Weights of a small mixture-of-experts language model, trained from scratch on English Wikipedia: 80 experts in each of 9 layers.
Below are experts of layer 8 (counted from 0) of a mixture-of-experts language model. Rows are named router (the router's row for the expert), up (a neuron's input weights, with its number), down (a neuron's output weights, with its number) and show model dimensions 0-127. Each number is 128 + 24 x the weight over its row's rms, rounded and kept within 0 to 255.
After each expert's rows: "mostly gets" lists some tokens that are sent to it at least half of the time; "comes after" lists some tokens at least twice as common just before its tokens as in all text. This comes from a sample of Wikipedia text that the model never trained on. Tokens count by the router's weight.

# expert 32
router [124 111 157 139 128  99 133  98 126 163 162 115  94 135 133 119  92 141 120 108 132 134 100 156 107 142 178 137 126 186 118 148 129  92 164 172 126 138 162 125  97 133 120 134  72 137 110 127 149 104 116  92 109 111 122 140  81 124  98 145 138  68 164 102 114 137 157 163  58 133  93 137 159 133 129 131  91 116 158 142 125 127 103  84 131 130 117 115 107 132 118 139 118 136  99 129 129 129 143 132 143 121 105 127 129 101 168 141  67 116 135  92 125  85 108 135 127 108 115 145  90 107 119 107 146 140 167 117]
up0 [ 93 136 148 120 144 170  95 102 101 137 148  94  99 131 135 131 125 138 125 115 105 140 132 111 125 134 104 113 115  97 159 152 178  90  90 156 129 144  69 109 126 143 149 149 142 135 107 178 154 129 136 102 129 151 141 119 130 136 153 186 138 115 112 132 105  99 151  91 129 128 109 155 129 120 117 119 164 120  99  96 109 106 108  99 193 133 144  91 145 133  78 157 148 120 125 147 132 136 128 157 140 171 133 142 121 101 143 162 129 110  89 121 134  79 119 116 158  88 121  84 113 125 138  83 158 111 118 108]
down0 [149 120  94 124 104  83 169 163  77 108 146 146 144 148 123 104 120 116 111  75 143 100 125 112 137 130 150 115 119 119 144 145 112 173 162  94  85 151 155 123  95 128 124 138 136 148 134  95 160 113 118 146 140 122 129 144 147 122 130 150 112 115 142 168 131 159 152 159  96  94 117 137  70 122 142 134 119 154 131 118  76 136 131 114 132 166  89 147 109 125 128  83 182 156 120 124  83 138 116 137 115 100 109 121 116 140 119  88  81 136 156 112 121 161 126 143 116 122 161 150 145 137 127 100 100  78 154 157]
mostly gets: " \"", " December", " January", " US", " June", " September"
comes after: " |", " S", " P", " 2", " I", " M"

# expert 0
router [131  86 152 169 140 171 148 111 175 133 139 106 134 111  90 158 146 136  99  93 147 146 126 171 155 142 131 131 113 157 122 153 162 142 139 139 120 119 159 129 125 148 167 129 110 141 136  86 100 122 138 150 139 128 162 152 103 146 137 103 171 118 145 114 114 105 157 134 108 113 138 107 165 144 116 118 114 152 160 137 126  91 100 148  87 121  89 114 127 105 179  84 147 146 131 120 140 122 120 117 146 124 146 135 146  80 141 110 110  79 122  60  88  81 103 172 122 101 119 135 127 130 135 144  87 119 140 124]
up0 [ 98 119 124 128  97 134 145 122 137 100 138 158 109 153  94 103  94 192 158 108 147 105  88 144 159 102 116 130 123  98 167 118  98 122 155 156 117 127 135 161 113 141 145 129 153 188 105 152 136 132 116 112 103 114 157 116 173  91 155  86 118  76 184 152 140 109 147 124 116 133 129 177 106 116 152 160 119 127 124 119 110 130 161 166 112 120 146 140 109 113 101 133 119 114 174 119 133 167 121 138 119 143 120  81 134 124 127  88 130 119 137 115  92 118 143 151 128 135 118 124  97 125 111 105 115  65 106 139]
down0 [122  85 101 125 111 185 113 128 169 106 120 130 179 104 149 120 154  93 115 138 107 118 182 114 121 123 112 101 134 101 118 147 153 141 126 148 132  93 109 130 112 112 157 124 108 145  86 102 129  91 127 146 142 139 139 124 100 163 146 102 121 120 136 162  89 109 171 119 127 134 155  83 120 118 174  95 137 124 167 157 117 119 164 147 167 142 117 141 105  99 112  87 134 113 139 146 134 171 129 178 167 123 136 119 153  85 125 129 109 134  94  94 122 103 112  60 149 118 135 158 137 119 137 111 118 126 120 130]
mostly gets: " b", " one", " two", " three", " four", " some"
comes after: " the", " a", " and", " of", " number", " with"

# expert 53
router [110 129 176 129 148 137 152 109 138 151 130 120  90 128  97 185  98 137 123  99 119 140 117 134 132 126 151 142 116 126 129 116 170 108 141 122  69 150 130 123 123 103 142 149  81 148 110 103 111 115  97 127 103 115  87 100 117 166 112 133 128 136 157 118 133 134 116 155  96 133 109  90 146 179 121 159 122 146 189 160 122 115 127 117 105 125 104 136  97 114 163  81 108 181 153 163 157 111 154  85 112 108 130 152  98 126 129 160  89 136 150 113 119 111  87 142 144 129 106 113 146 138 136  83 123 172 152 116]
up0 [105  93 153 152 152 151 114 106 134 163 124 139  85 140 112 146 145 137 109 128 101 125 128 148 121 149 144 103 148  58 121 153 133 168  94 133 115 115 148  97 130 121  90 123 141 130  89 140 126 149 137 120 132 117 159 144 137 165 153 121 141 134  97  97 135 131 102 165 138 109 111 160 111 176 114 121 138 124 133 133 128 102 142 153 183 126  83 145 116 152 138 131 194 147 175 146 127 102 164 151 160 129 100 156 123  92  90 134 120 127  73 125 116 146 121  92 132 128 163 129 123 123 117 103  95 156  72 113]
down0 [145 142 130 135  51 154 124 113 118 143  84 123  92 138 126 117  87 143 114 113 119 136 158  99 102 173  84 101 152 112  98 109 142 128 116 100 108 185 116 152 121 145 122 150 112 170 157 128  95 107 131 102 137  91 127 165 144  93 132  73  93 105  88 122 128 119 147 148 104 151 105 150  99  92 113 131 124 117 121 148 140 135 109  94 132  84 100  92  89 129 141 148 118 103 155 101 138 159 121 153  94 140 147 113 155 144 147 101 163 133 147 149 128 108 111 151 140 107  95 153 107 142 119 151 123 110 123 113]
mostly gets: " rem", " rest", " ret", " ind", " Ind", "ust"
comes after: "\n", "-", " O", "==", " I", " R"

# expert 60
router [ 91 102 153 134 167 123 143 101 141 136 140  88 123  95 120 140 105 177  87  95 133 170 115 179 173 119 139 146 112 114  86 112 112 101 141 138 137 139 176 130 155 117 150 111 108 115  81 124 113  83  98 110 133 109 117  91  98 108 127 118 166  98 153 122 113 135  98 129 119 109 105 117 149 155 117 132 117 159 115 127 119 125 109  87 128  85 111 109  97 121 151 123  95 122 121  91 118 100 128  97 121 162  90 162 120 117 101 165  88 121 151 135 123  97  73 115 122 126 133 105 122 131 142 133 109 175 147 110]
up0 [125  85 117  92 105 170 125 123 116 148 154 126 142  97 129 139 143 125 161 104 136 174 151 182 150 133 149 114 152 109 129 139 116 122 138 131 135  92 152  87  85 113 103 174 153 121 123  94  91 138 108  88 161 136 149 132 176 157 118 132 102 125 144 142  93  84  81 152 138 154 119 125 139 140 173 115 118 150 125  89 161 108 135 103 106 138 168 100 105 132 137 110 180 110 139 131 110 168 140 119 129 109  92 147 118 115 115 132  98 122 141 148 119 140  80 140 151 122 167 133 114 151 124 109 124 148 171 158]
down0 [149 149 117 153 118  94 115 155 104 138 146  97 142 140 120 129 125 135 143 127 115 159 145 132  92 128 120 137 171 128 141 145 151 119 117 180  96  72 153 151 146 114 155 103 102 119 133  92  69  99 160 142 151 158 130 121  91 142 104 117 155 131 138 125 160 145 103 133  86 135 104 136  73 113 159 127 159 144  91 105 142  96  84 127 134 110 135 152 123 116 117 131 129 130 117 151 101 169 119 125 104 153 142 107 102 184 167 183 126 116 152 110  94 111 136 130  97 142 122 141 169 132 111 160 147 130 110  83]
mostly gets: " re", " pro", " Pr", " comp", " pr", " cont"
comes after: " the", " and", " to", " a", " an", " of"

# expert 42
router [143 101 148 127 133 120 136 114 141 179 150  98 100 141 133 139  58 170 108 116 112 144 112 131 153 139 170 144 117 180  89 124 141 148 143 197 127 197 143 141 138 131 127  79  88 171 134 118 109 114 148  72  96 127 123 148 108 156 114 117 149 134 140 119 103  84  98 122 107 135 135 102 126 132 104 137 112 134 133 181 135 115 117 126 131 106 121 121 107  98 124  86 123 140 106 110 118 108 135 127 142 116  83 133 165 158 148 149  93 119 126 129 102  80 137 137 167 137 120 116 120 117 135 140 112 135 142 112]
up0 [157  96 125  97 134 125 144 146  98 116 135 176 161  87 136 106 115 114 109 124  97 133  99 155 116 120 146 161 108 104 139 143 131 162 184 114 120 152 119 118  89 163 141 121 105 105  89  85 115 153 120 113 130 147 128 158 114 123  84 157 121 103 105 142 116  83 162 131 100  94 120 121 139 104 171 164 122 118 112  84 129 132 172  86 104 121 137  92 119 130 114 106 120 140 107 134 154  95 105 146  98 121 111 143 116 157  88 132 118  88 114 127 113 149 167 153 159  87 105 115 121 147 108 160 152 141  81 124]
down0 [ 92 133 149 133 120 142 135  88 106 144 111 129 149 142 114 135 143 102 119 164  80 119 170 129 143 130 112 132 108 144 146 107 121 122 148 212  99 147 172 142 129  97 131 129  87 155 180 142 150 128 130 170 166 151 132 114 117 146 131 131 121 132 148 107 144 180 126 151  96 108 107 101 175 125  85 134 142 173  89 141 130 144 137 137 126 114 110 136 126 127 143 128 132 127 122 140 160 110 122 116 115 116 185 124 164 130 161 100  94 161  91 179  99 110 124 141 137 122 141 146 126 104 148 187 135 129 133 141]
mostly gets: " Succeeded", "|---|---|---|", "|---|---|---|---|---|", "|", " FW", " MF"
comes after: "|", "\n", " |", "-", " Win", " 14"

# expert 65
router [ 88 122 195 153 144 159 149 108 147 166 148 102 111 129  80 149 129 151  81  94 104 146 120 153 138 121 135 169 109 177 104 154 148 121 149 155  86 146 111 153 121 114 125 141 118 150 118 135 113 123  86 108 123 136 111 144 121 129 109 146 165  93 121 101 101 121 127 161 107 144  97 107 123 139  87 159 120 162 162 129  85 135 121 115 107 140  85 125 124 106 141 111 142 162 136 110 131 121 173 127 101 137  84 150 128 125 101 147 133 101 159  66 127 153 110 139 129 141 108 170 109 110 125 110 115 144 166 127]
up0 [119  96  98  90 121 123  94 140 133 135 113 105 139 105  81  90 145 118 147 122 161  97  91  85 120  92 142 132 158 105 130 142  70 163 130 139 150 127 147  99 172 126 109 105 122 133 136 139 107  82 105 138 150 128 113 127 129 129 126 126 143 133 159 122 119 118 119 147 109 152  98 122 103 110 155  95 118 100 155  91 120  85  81 128 112 118  95 138 177 117 101 173 139 178 106 119  98 127 160 139 101 126 123 139 121 152  93 143  92 154 162 114 128 109 116 127 135 181 132 139  81 121 125 131 177 158 132 140]
down0 [124 188 140 158 141 119 134 126 160 121 143 110  97 110 129 129 165 186 147 148 137 157 137 119 148 123 111 123 117 128 166  60 171 144 118 161 135 135 117 156 119 130 137 116 111  86 100 107 144 137 154 138 142 107 143 111 128 127 150 161 121 123 102 136  87  98 125 112 149 143 133 165 184  69 155 128 124 123 136 137 177 136 146 138 133 124 103 130 123 133 123  62  92 128 126 108 170 120 111 114 143 170 160 153 135 120 114 150 192 115 110 165 105 121 127 148 135 133  94 117 145 147 119 159 139 135 134 102]
mostly gets: " g", " (S", " so", " (C", " (P", " ret"
comes after: "\n", " \"", "===", "-", "==", " ("

# expert 78
router [105 122 132 134 124 114 169 104 130 161 114 109 107 124 153 109 105 165 112 114 121 151 132 141 133 126 145 134  90 124  72 162 130  88 137 141 112 124 146 139 137 142 165 139 104 176 131 123 127 107 130  86 108 116 140 139 138 125  89 105 116  99 148 117 111 117  76 115  85 132 108 102 154 174 101 150 142 158 183 158 106 113  85 143 154  90  94 124 136 107 130  88 141 140 115 125 104 138 172 148 122 114 128 129 155 153 129 129 120  68 112 112 120 148 112 156 153 123  88 139 120 147 128 148 132 184 174  88]
up0 [ 98 117 143 151 123 122 129 125 137 161 138  93 107 119 149  61 110 145 132 125 144 126 162 120 116 103 161 111 127  84 173 122 138 122 137 179 123 196 146 136 143 108 120 148 133 171 170 131 105 124 104 119 106 130 149 101  77 146 149 121 122 130 158 125 107 119 167  98 147 113 140 144  97  99 121 129 101 161 149 139 145 117 139 104 141 176 128 109 131  83 105 128 118 103 142 190 145 147 146 122 108  81 144 156 151 156 100 134 122 138  99 152  73 138 141 148 155 137 162 143  95 131 132 130 104 150 114 129]
down0 [146 106  79 138 115 102 169 121  89  94 130 122 151 119 169 142 154  94 110 110  98  87 152 128 140 100 130 143 154 147 136 149 127 111 141  92 182 127 134 112 136 128 114 161 102 120  96  81 113  94 123 146 148  79 149 132 121 114 147 137 125 134 108 140 159 128 139 164  48 106 114 138 123 104 161 150 142 112 133 127 169 106 139 131 132 127 131 120 167 139 103 123 135 150 144 127 131 112 135 163 142 156  95 127 166 151 126 109 159 138 176 161 127 118  71 111 115 143 128 128 147 121 146 103  92  89  89 122]
mostly gets: " by:", " de", " De", " Preceded", " chang", " appointed"
comes after: "\n", " ", "-", "|", " Year", " Preceded"

# expert 44
router [120 112 129 153 137 146 130  73 153 156 119 135 114 138 100 163  89 134 141 136 137 127 110 122 150 117 165 160 113 180 117 128 167 123 149 152  98 134 145 153 116 123 131 122 104 136 134  86 129  91 146 127 142 138 118  98  83 152 147 113 133 104 149 144 101  97 107 168  71 125 130  80 168 127 147  91 114 145 170 182  96  91 113 141  78 113 137  64 111 148 127 109 108 142 113 118 112 128 168 120 142 104 141 151 114 120 136 107 126  68 149  92 133 126 133 166 121 110 119 123 117 134 152 120 121 139 138 100]
up3 [147 119  95 139 115 140 179 130 130 118 128 121 151 125 151 162  89 115 164 143 141 122 125 118 171 142 133 132 110 119 122  95 129 136 133 134 141  85 108 121 146 126 137 122 160 133 135 136 105 108 109  48  98 124 142 148 102 146 141 144 126 148  63  96  82 130 108 146 144 140 145 125 118 110 129 146 133 138 167 116 153 110 148 155  79 112 138 111 115  92 127 137 107 115 130  64  93 123 199 133 154  98 144 123 103 157 110 138 115  94 118 112 157 157 101 190 144 135 124 105  99 135 110 146 124 114 100 123]
down3 [117 119 116 187 163 131 113 182  95 102 126 129  99 135 107 157 154 149 146 137 142 102 150 119 110  94 116 154 136 121 126 116 104 102 120 164 133 137  78 124 111 141 134 152 120 146  92 148 123 108 145 137 122 127 166 125 110 140 151 169  81 120 121 104 136 174 155 111 100  73 114  67 123 151 164  78 138 150  78 118 132 122 130 182 114 129 118 156 144 151 128 117 111 132 117 130  84 127 145 123 151  89 132 113 109 149 138 132 118 119 155 167 142 110 134 167  96 152 136 111 148 131 126 105 101 136 125  81]
mostly gets: " this", " This", " small", " Total", " JPL", " Date"
comes after: " the", " a", "-", " hig", " is", " The"

# expert 18
router [139 100 152 117 113 165 150 130 176 147 133  70 101 120 140 115 121 173  75 115 104 127 118 159 125 135 140 119 123 122 135 164 138 102 133 164 126 128 136 127 105 155 132 124 103 169 143 144 103 115  96  83 123 104 119 147 122 158 112 109 168 119 146 123  96 114  86 128 127  79 137 121 154 163 118 134 107 176 115 167 115 134  62 114 111 101  82 134 103 147 136 129 141 164 109 112 159 104 133 116 121 121 111 127 124  91 155 166 134 122 122 101 119 105  83 134  96 126 110 122 116 129 179 133  73 151 134 126]
up0 [109 149 118  93 120 147 120 149 142 121 106 133 117 157  91 140 156 154 124 134 134 124 124 117 136 162 127 113 122 123 103 115 120 133 121 189 115 158 166 145 145  79 128 117 118 129 127 145 133 122 145 147  95 126 130 164  86 128 142 109 160  89 118  62 134 113 182  86 150 158 130 167 183 126 120 151 117 141 111 125 157 145 117 118 108 117 150 133 122  87  98 145  97 147 127 116 135 108 144 151 141 122 108 151  94 114 127  93 113 143 129 150 129 136  74  98  73 157 128 141  88 145 130 164 132 193  96 139]
down0 [108 127 121 136 131 128 131 144 128 113 156 107 160 172 161 168 138 132 123 153 107 142 146 175 113 116 123 131 123 136 126 122  68 114 167 192 148  99 116 161 158 129 166 191 127 127 164 121 140 142 115 115 146 122  94 117 134 133 118 109 123 107  86 114 127 143 136 148 115 131 129 160 135 103  98 146 120 141 131 189 143 131 132 154 139 159  85 113 157 117 123  82 148 104 152 121 128 115 158 167  99 131 124 114 116 136 136 142 133 106 109 156 124 108 140 142 100 174 118 150 161 117  96 110  83 192 104 159]
mostly gets: " Pol", " Che", " mon", " Se", " Mal", " Mon"
comes after: " B", " P", " K", " J", " M", " F"

# expert 68
router [163 117 144 120 124 140 172  88 155 221 130 136 124 101 137 144 120 213  80 129 102 157 124 205 107 130 129 127 130 139 120 141 124 108 149 131 135 148 155 148 121 126 144 125  96 124  80 122 112 125 126 127 116 107 130 121 118 119 151 133 153  88 144 116 108  90 125 127  94 117 124 107 177 121 106 134 147 136 146 171 104  71 142 103 125 133  96 120 125  97 109  91 143 148 103 132 123 126 121 143 106 104 101 143 120 112 137 139 125 103 140 104 108 148 113 127 142 113 110 119 104 146 125 126 118 127 186 142]
up0 [119 156  97 120 112 133 119 166 140 156  84  62 138  84 114  90  90 132  99  87 182 180 125 136 110 129 134 105 119 168 132 124 116 193 160 133 129 128 113 140 140 104 122 149  83 115 113 146 155 145 106 137 133 135 169 138 118 118 123 152 127 150 134 140 144 104 156 105 114 108 125 108 144  79 158 143 125 156 144 110 135  87 135 130 117 131 103 111 136 172 122 143 131 170 126 125 152 135 136 155  88 113 113 171 158  97 169 158 116 114 136 161 101 152 144 135 140 115  98 104  97 123 118 132 121 148 115  99]
down0 [150 131  87 119 163 167 135 148 166 132 103  94 150 114 124 114 160 141 149 130 157 155 162 109 116 128 120 128 107 140 100 112 128 167 206 119 121 166 142 133 109 124 154 152  83  95  98 116 158 130 128 156 129  99 133  91 173 118 133 128 136 140  98 135 138 135 175 147 157 140 146 111 120 119 159 154 146 146 123 128 125 117 109 132 119 108 117 144  92 115  87 143 199 154 113 154 138 134 136 119 123 134  92 168 156 124 178 153 155 143 118 147 149 136 150  99 128  93 105 132 133 128 155 116 102  81 114  99]
mostly gets: " S", " H", " l", " Al", " s", " h"
comes after: " the", "-", " and", " of", ":", ","

# expert 33
router [144 114 125 153 160 121 205 113 153 194 113 106  98 110 135 181 117 172  90 114 114 128 109 176 119 117 154 132 114 140 108 177 149  84 127 116 120 155 159 139  90 119 160 123  99 137  91 105 107 113 124 131 121 132 146 147 133 119 167 114 155 112 137 119 105 110  99 132  74 117 145  85 129 127 105 122 103 115 131 130  89 108  98 118 140 124  97 131 126 125 132 107 153 133  94 107 100 123 137 133 125 100  82 128 143 120 162 121 126  96 126 106 147  96 119 130 128 131  72 122 125 104 133 138 132 143 185 146]
up0 [ 88  95 165 118 138 182 109 115 176 117 140 140 113 138 113 136 115 170 105 121 149 106 122 140 116 164  96 162 155 114 113 145 111 161 110 116 108 110  95 120 119 120 151 145 146 116 103 126 134 142 113 139  70 140 102 170 132 136 125 138 138 103 140 118 167 107 127 113 134 147  91  94 102 127  82 146 151 150 111 142 124 128 148 120  99 114 140 134 137 108 183 141 152  93  46 169 154 161 112  92 157  83 144 124 144 109  85 127 113 161 122 123 139 141 145 142 127 163 129 151 114  89 135 132 115 143 141 126]
down0 [137 150 109 135 126 128 163 126 102 162  75 155 114 139 111 152 137 121 114 147  99 101 172  98 107  75 153 107 142 141 124 161 134 122  78 139 115 124 147 110 126 112 136 131  86 133 130 124 131 120 109 110 130 114 155 116 111 138 138 137 106 139 152 140 102 110 139 100 139  94 170 158 166 133 157 110 111 103 146 142 159 117 122 129 141 151  75 140 145 183 108 134 116 134 118 106  88 116 101 149  96 175 126 137 146 134 146 106 109 124 114 107 137 122 128 218 144 132 167 108 160 165 123 133 140 110 172 168]
mostly gets: " W", " K", " Y", " G", " Q", " Z"
comes after: " |", " the", " of", ":", ";", "-"

# expert 6
router [137  94 130 156 133 135 154 125 145 158 132  97  75 123 149 123 104 165 106 113 129 125 109 151 143 145 137 157  95 119 147 163 147  85 170 118 114 117 132 156 113 153 157 139 129 121  76 102 129 120 109 108 106 115 135 119 133 123 126  65 149 100 136  73 135 119  95 129 105 132 120 103 163 153 137 147 103 141 179 141  95  97  92 151 100 132 124 131 122 111 150  71 149 152  81  85 116 100 156 154 143 118  76 164 144 113 148 134  95  97 139 116 129 114 105 136 113 147 100 110 125 156 108 120 112 134 111  98]
up0 [134 148 166 117 161 130 109 128 143 155 154 142  66 107  89 155 128 154  97 159  94 100 117  96 138 113 137 152 134 141 131 148  71  89 144 131 121  94 126  94 119 136 148 164 124 157 122 164 150 178 146 135 124 118 101 121 129 132 153  97 153 148  99 132 114 123 139 101 156 142 107 136 101 148  85  90  96 152 133 161 104 132 122 141 130 131  89 121 146  97 114 112 174 160 142 154 140  99 151 164  99 117  76 142 133 139 159 133 128 131 140 160 139 123 117  94 133 139 146 103 158 142 127  73 101 100 153 129]
down0 [162 159 121  89 124 143 141 159 132 146 147 115 151 118 126 168 136 123 143  98 130 170  96 152 117 149 146  99 153 134  80 129 126 175 126 137 140 186 118 100 140 102 123 124 145 109 117 134 141 137  98 114  80 111 167 107 145 154  88 175 127 140 151 114 138 132 149 128 109  99 166 149 145 103 121 148 146 146 134  98 157  95 148 131 114 144 159 127 122 173 105 145  87 131 148  97  76 105 125  90 113 135 173 131  92 112 118 100 117 136 165 140 155  65 117 138 136 124 140 134  91 117 137 165 159 135 129 132]
mostly gets: ";", ");", " 0;", "s;", "–0;", " |"
comes after: " ", " 0", ")", " —", "\"", " 1"

# expert 30
router [118 124 181 177 139 129 129  99 145 160 154 125 101 121 111 174  85 172 109 110  79 108  87 139 151 157 149 150 120 121 130 141 120 109 169 170 126 120 143 117 160 146 141 144  85 141 105 140 105 142 158 121 119 123 140 109 116 118 126 115 167 137 131  87 107  92 113 141  78 128 131 101 134 174  99 105 128 159 146 155 120  90 125  87 121  91 112 125 147  98 146  93 143 164  95  95 119 120 139  89 149  71 148 151 168 133 148 137 102 110 124 152 102 117 133 142 121 116 125 115 113 146 121 145 141 155 131 143]
up0 [124  88 106 133 147 141  94  94 162 119 143 166 119 145 149 128 176 148 119  78 144 154 115 156 152 142 135 194 162  96 100 121 141 101 102 108 105 123 139 101 167 161 150 151 137 162 127 115 102 145 130 118 105 130 156 112 128 181 131 128 124 136  93  90 137 147 148 101 136 110 137 134 141 109  69 141 121 133 118 134 151 154 148 125  95 160 116 107 138 121  90 125 133 150 146 148 152 166 111 132 148 141 114 170 185 116 147 153 114 162 109  97 111 125 150 125  82 108 133 123 119  92 132  90 153 118 151 138]
down0 [119 142 136 126 151  95 125 162 149 127 119 150 159 141 108 129 180  95 134 133 113  95 156 148 116 151 164 104 106  98 117 147 129 135 168 148 121 154  91 108 136 126 104 157 127 103 104 155 139 157 145 123 139 143  97  88 103  84 150 154 139 166 156 144 116 147 108 158 113 159  85  99  85 149 134  54 125 141 131 152 125 121 132 125 100 123  97 127 162 159 129 162 164 150  97 120 102 102 152 158 112 138 135 116 126 148 120 115 112 140 131 167 124 100 124  73  98  99 109 146 103  95 101 152 129 102 112 106]
mostly gets: " c", "\n ", "|", " •", "\n   ", "-"
comes after: "\n", " |", ")", ".", " information", "|---|---|---|---|"

# expert 62
router [145 147 133 129 135 155 143 130 181 121 142 124  84 128 138 156  79 120 139  84  80 130  92 152 135 131 151 175 119 139 121 128 152 107 155 145 138 157 157 148 130  97 141 111 108 148 116  91 134  81 124 110 115 105 121  90 123 122 129 121 119 127 143 103  80  91  88 147  94 109 118 120 166 159 111 102 116 128 122 179 100  95 133  88 123 115 127 131 131 164 119 113 127 140 142  55 126 124 121 111  80  93 119 168 111 114 146 165 116 144 119 129 112 118  90 112  98 120 117 154 114 140 132 114 123 182 153 122]
up0 [119 179  91 136 136 143 129 116 134 155 139 149 154 142 101 116 129  92 108 158 133 112 143  82  95 166 100 107 109 123 147 115 142 127 143 109 125 102 151 106 176 126 108 105 107 135 110 150 142 133 160 128 174  90 134 131  85 153 149 138 141 108  92 160 117 152 120 106 138  86 116 136 180 170 101 128 119 160 146 125 133 137 166  99  88  83 169 102 128 133 134 128 106 159 116 117 124 160 127 129  76 129 155 101  99 154 126 149 189 113 126 144 129 151  97 111  85  90 104 114 131 135 138 132 117 148 145 120]
down0 [149 160 140 113 116 142 129 123 109 131 129 114 133 134 123 104 103 160 143 172 140 105 119  87  76 106 163 131 139 150 151 151 138 179 161 111 131 120 131 131 116  88 129  91 124 138 138 123 137 122 125 114 145 181 115 116 147 133 138 117 153 124 116 135 116 140 127  89 126 131 128 106 152 157 113 141 152  99  99 148 130 150 153 155 100  85  92 116  85 170  70 144  94 153 115 150 119  99 141 132 126  30 101  95 169  93 117 101 113 154 142 127 114 127 108  99 154 142 113 131 145 126 132 145 122  82 143 124]
mostly gets: " co", " gen", " Sy", " Or", " Mor", " Cap"
comes after: "-", " the", ":", " C", " of", " ph"

# expert 20
router [110 115 174 125 137  95 150 102 155 133 160 112 102 109 101 134 125 136 101 142 128 143  98 140 165 158 181 166 109 156 112 129 128  99 155 127 111 141 146 159 120 152 158 155  68 130 115 137 131  96 159  98 117 131 100 131 136 119 118  79 153 101 119  97 110 127 138 165 131 128  91 160 135 144  80 144 142 139 136 128 112  86 103 100 113  96 102 142  93 149 127  97 123 165 106 123 143 124 109 148 141 138 105 189 119 101 141 118  78 115 167 122 112 102 129 157 122 144  93 120  98 177 105 116 127 128 130 104]
up0 [120 124 149 115 159 108 131 107 146 140 124 133 146 103 126 148 130 120 114 158 111  99 137 115 124 171 172 161 120 115 118 126 123 104 130 210 113  93 133  95 119 118 161 134 129 146 156 124 125 128 170 103 114 164 124  81 131 181  88 155 132 103 117 129 134 115 100 146 125 134 164 129 112 154 105 153 122 109 138 182  78 121  90  90 107 142 135 131 153 109 113 103 118 166 116 114 114 123 119 150 176 164 133 132 123 135 148 131  92  99 179 175 124 121 136 122 124 146 126 129 158 131 135 113 198 142 156 117]
down0 [167 151 114 144  93 145 121 160 133 128 139 132 116 128 134 166 131 140 160 142 157 122 153 121 108 107 116 126  97  67 127 127 154 141 150 111 145 134 126 117 158 104 100 131 135 101  95 119 144 131 121 104 156 130 124 119 100 143 149 153 118 170  93 161 125 140  97 112 108 120 128 137 142 117 123 137 141 102 138 113 135 129 147 148 199 128 113 136 177 147 109 157 170 109 127 114  88 112 159 158 126 119  79  81 150 127 133 115 155 148 152 135 155 163 134 127 125  81 112  96 129 110  70 194  98 124  75 126]
mostly gets: "==", ").", "es.", " ==", " ===", "y."
comes after: "\n", ".", "==", " ==", "===", " ==="

# expert 40
router [160 119 149 140 130 137 125  79 155 195 146 123  71 115 123 114 109 125  94 115 124 134 112 135 122 143 173 186 106 111 137 125 158 121 156 183  95 160 145 125 158 128 134  97  98 144 123 102 103 118 151  85 131 108 121 144  89 139 111 148 130 111 146 114 147 115 114 136 112 123 108  98 125 153 124 162 134 173 136 166  78  78 103 114 127  94 129 107 158 128 109 106 138 140  97 120  80 136 120 117  99 126 129 133 133 130 150 112  95 115 151  82 112 126 129 133 127 135  94 165 110 159 143  91 125 143 130  90]
up3 [118 164 122 146 123 103 135 121 116 158 148 134 117 155 170 128 112 115 137 118 139 103 103  90 110 134  74  92 112 135 131 146 160 129 120 137 132 167 107 119 134 126 111 112 123 148  96 145 111 124  97 133 141 124 120  84  79 164 145 115 106 129 143 147 101 114 146 167 134 146 116 111 147 153 160 144 167  96 153 148 123 114 107 152  62 129 132 131 126 154 105 106 113  88 115 154 181 137  90 115  73 168 112 119 130 132 148 121  73 122 132 131 181 137 123 170 131 123  91 119 122 112 147 141 120 127  99  66]
down3 [132 128 190 133  93 119 100 125 139 106 104 143 143 136 109  96 171 129 118 154 137 108 106 111 149 168 149 163 139 122 134 115 144 180 111  90 147 149 154 164 109 129 123 138 130 123 131 121 109 134 157 132  99  86  91 158 142 113 146 137 171  80 145  92 144 101 137  78 146  80 138 123 153 119 111 127 138 174 118  96 151 108 145 110 125 145 128 126 114 140 133  86 125 162 133 132 172 119 148  99  94 122 115 164 113 123 108 111 156 149 162 153 114 110 132  54 118 119 136 157 157 100 151 115 125 111 145 143]
mostly gets: " ==", " ===", "|---|---|---|---|", "|---|---|---|---", "s==", " also=="
comes after: " |", "\n", ".", "|---|---|---|---", " =", ")"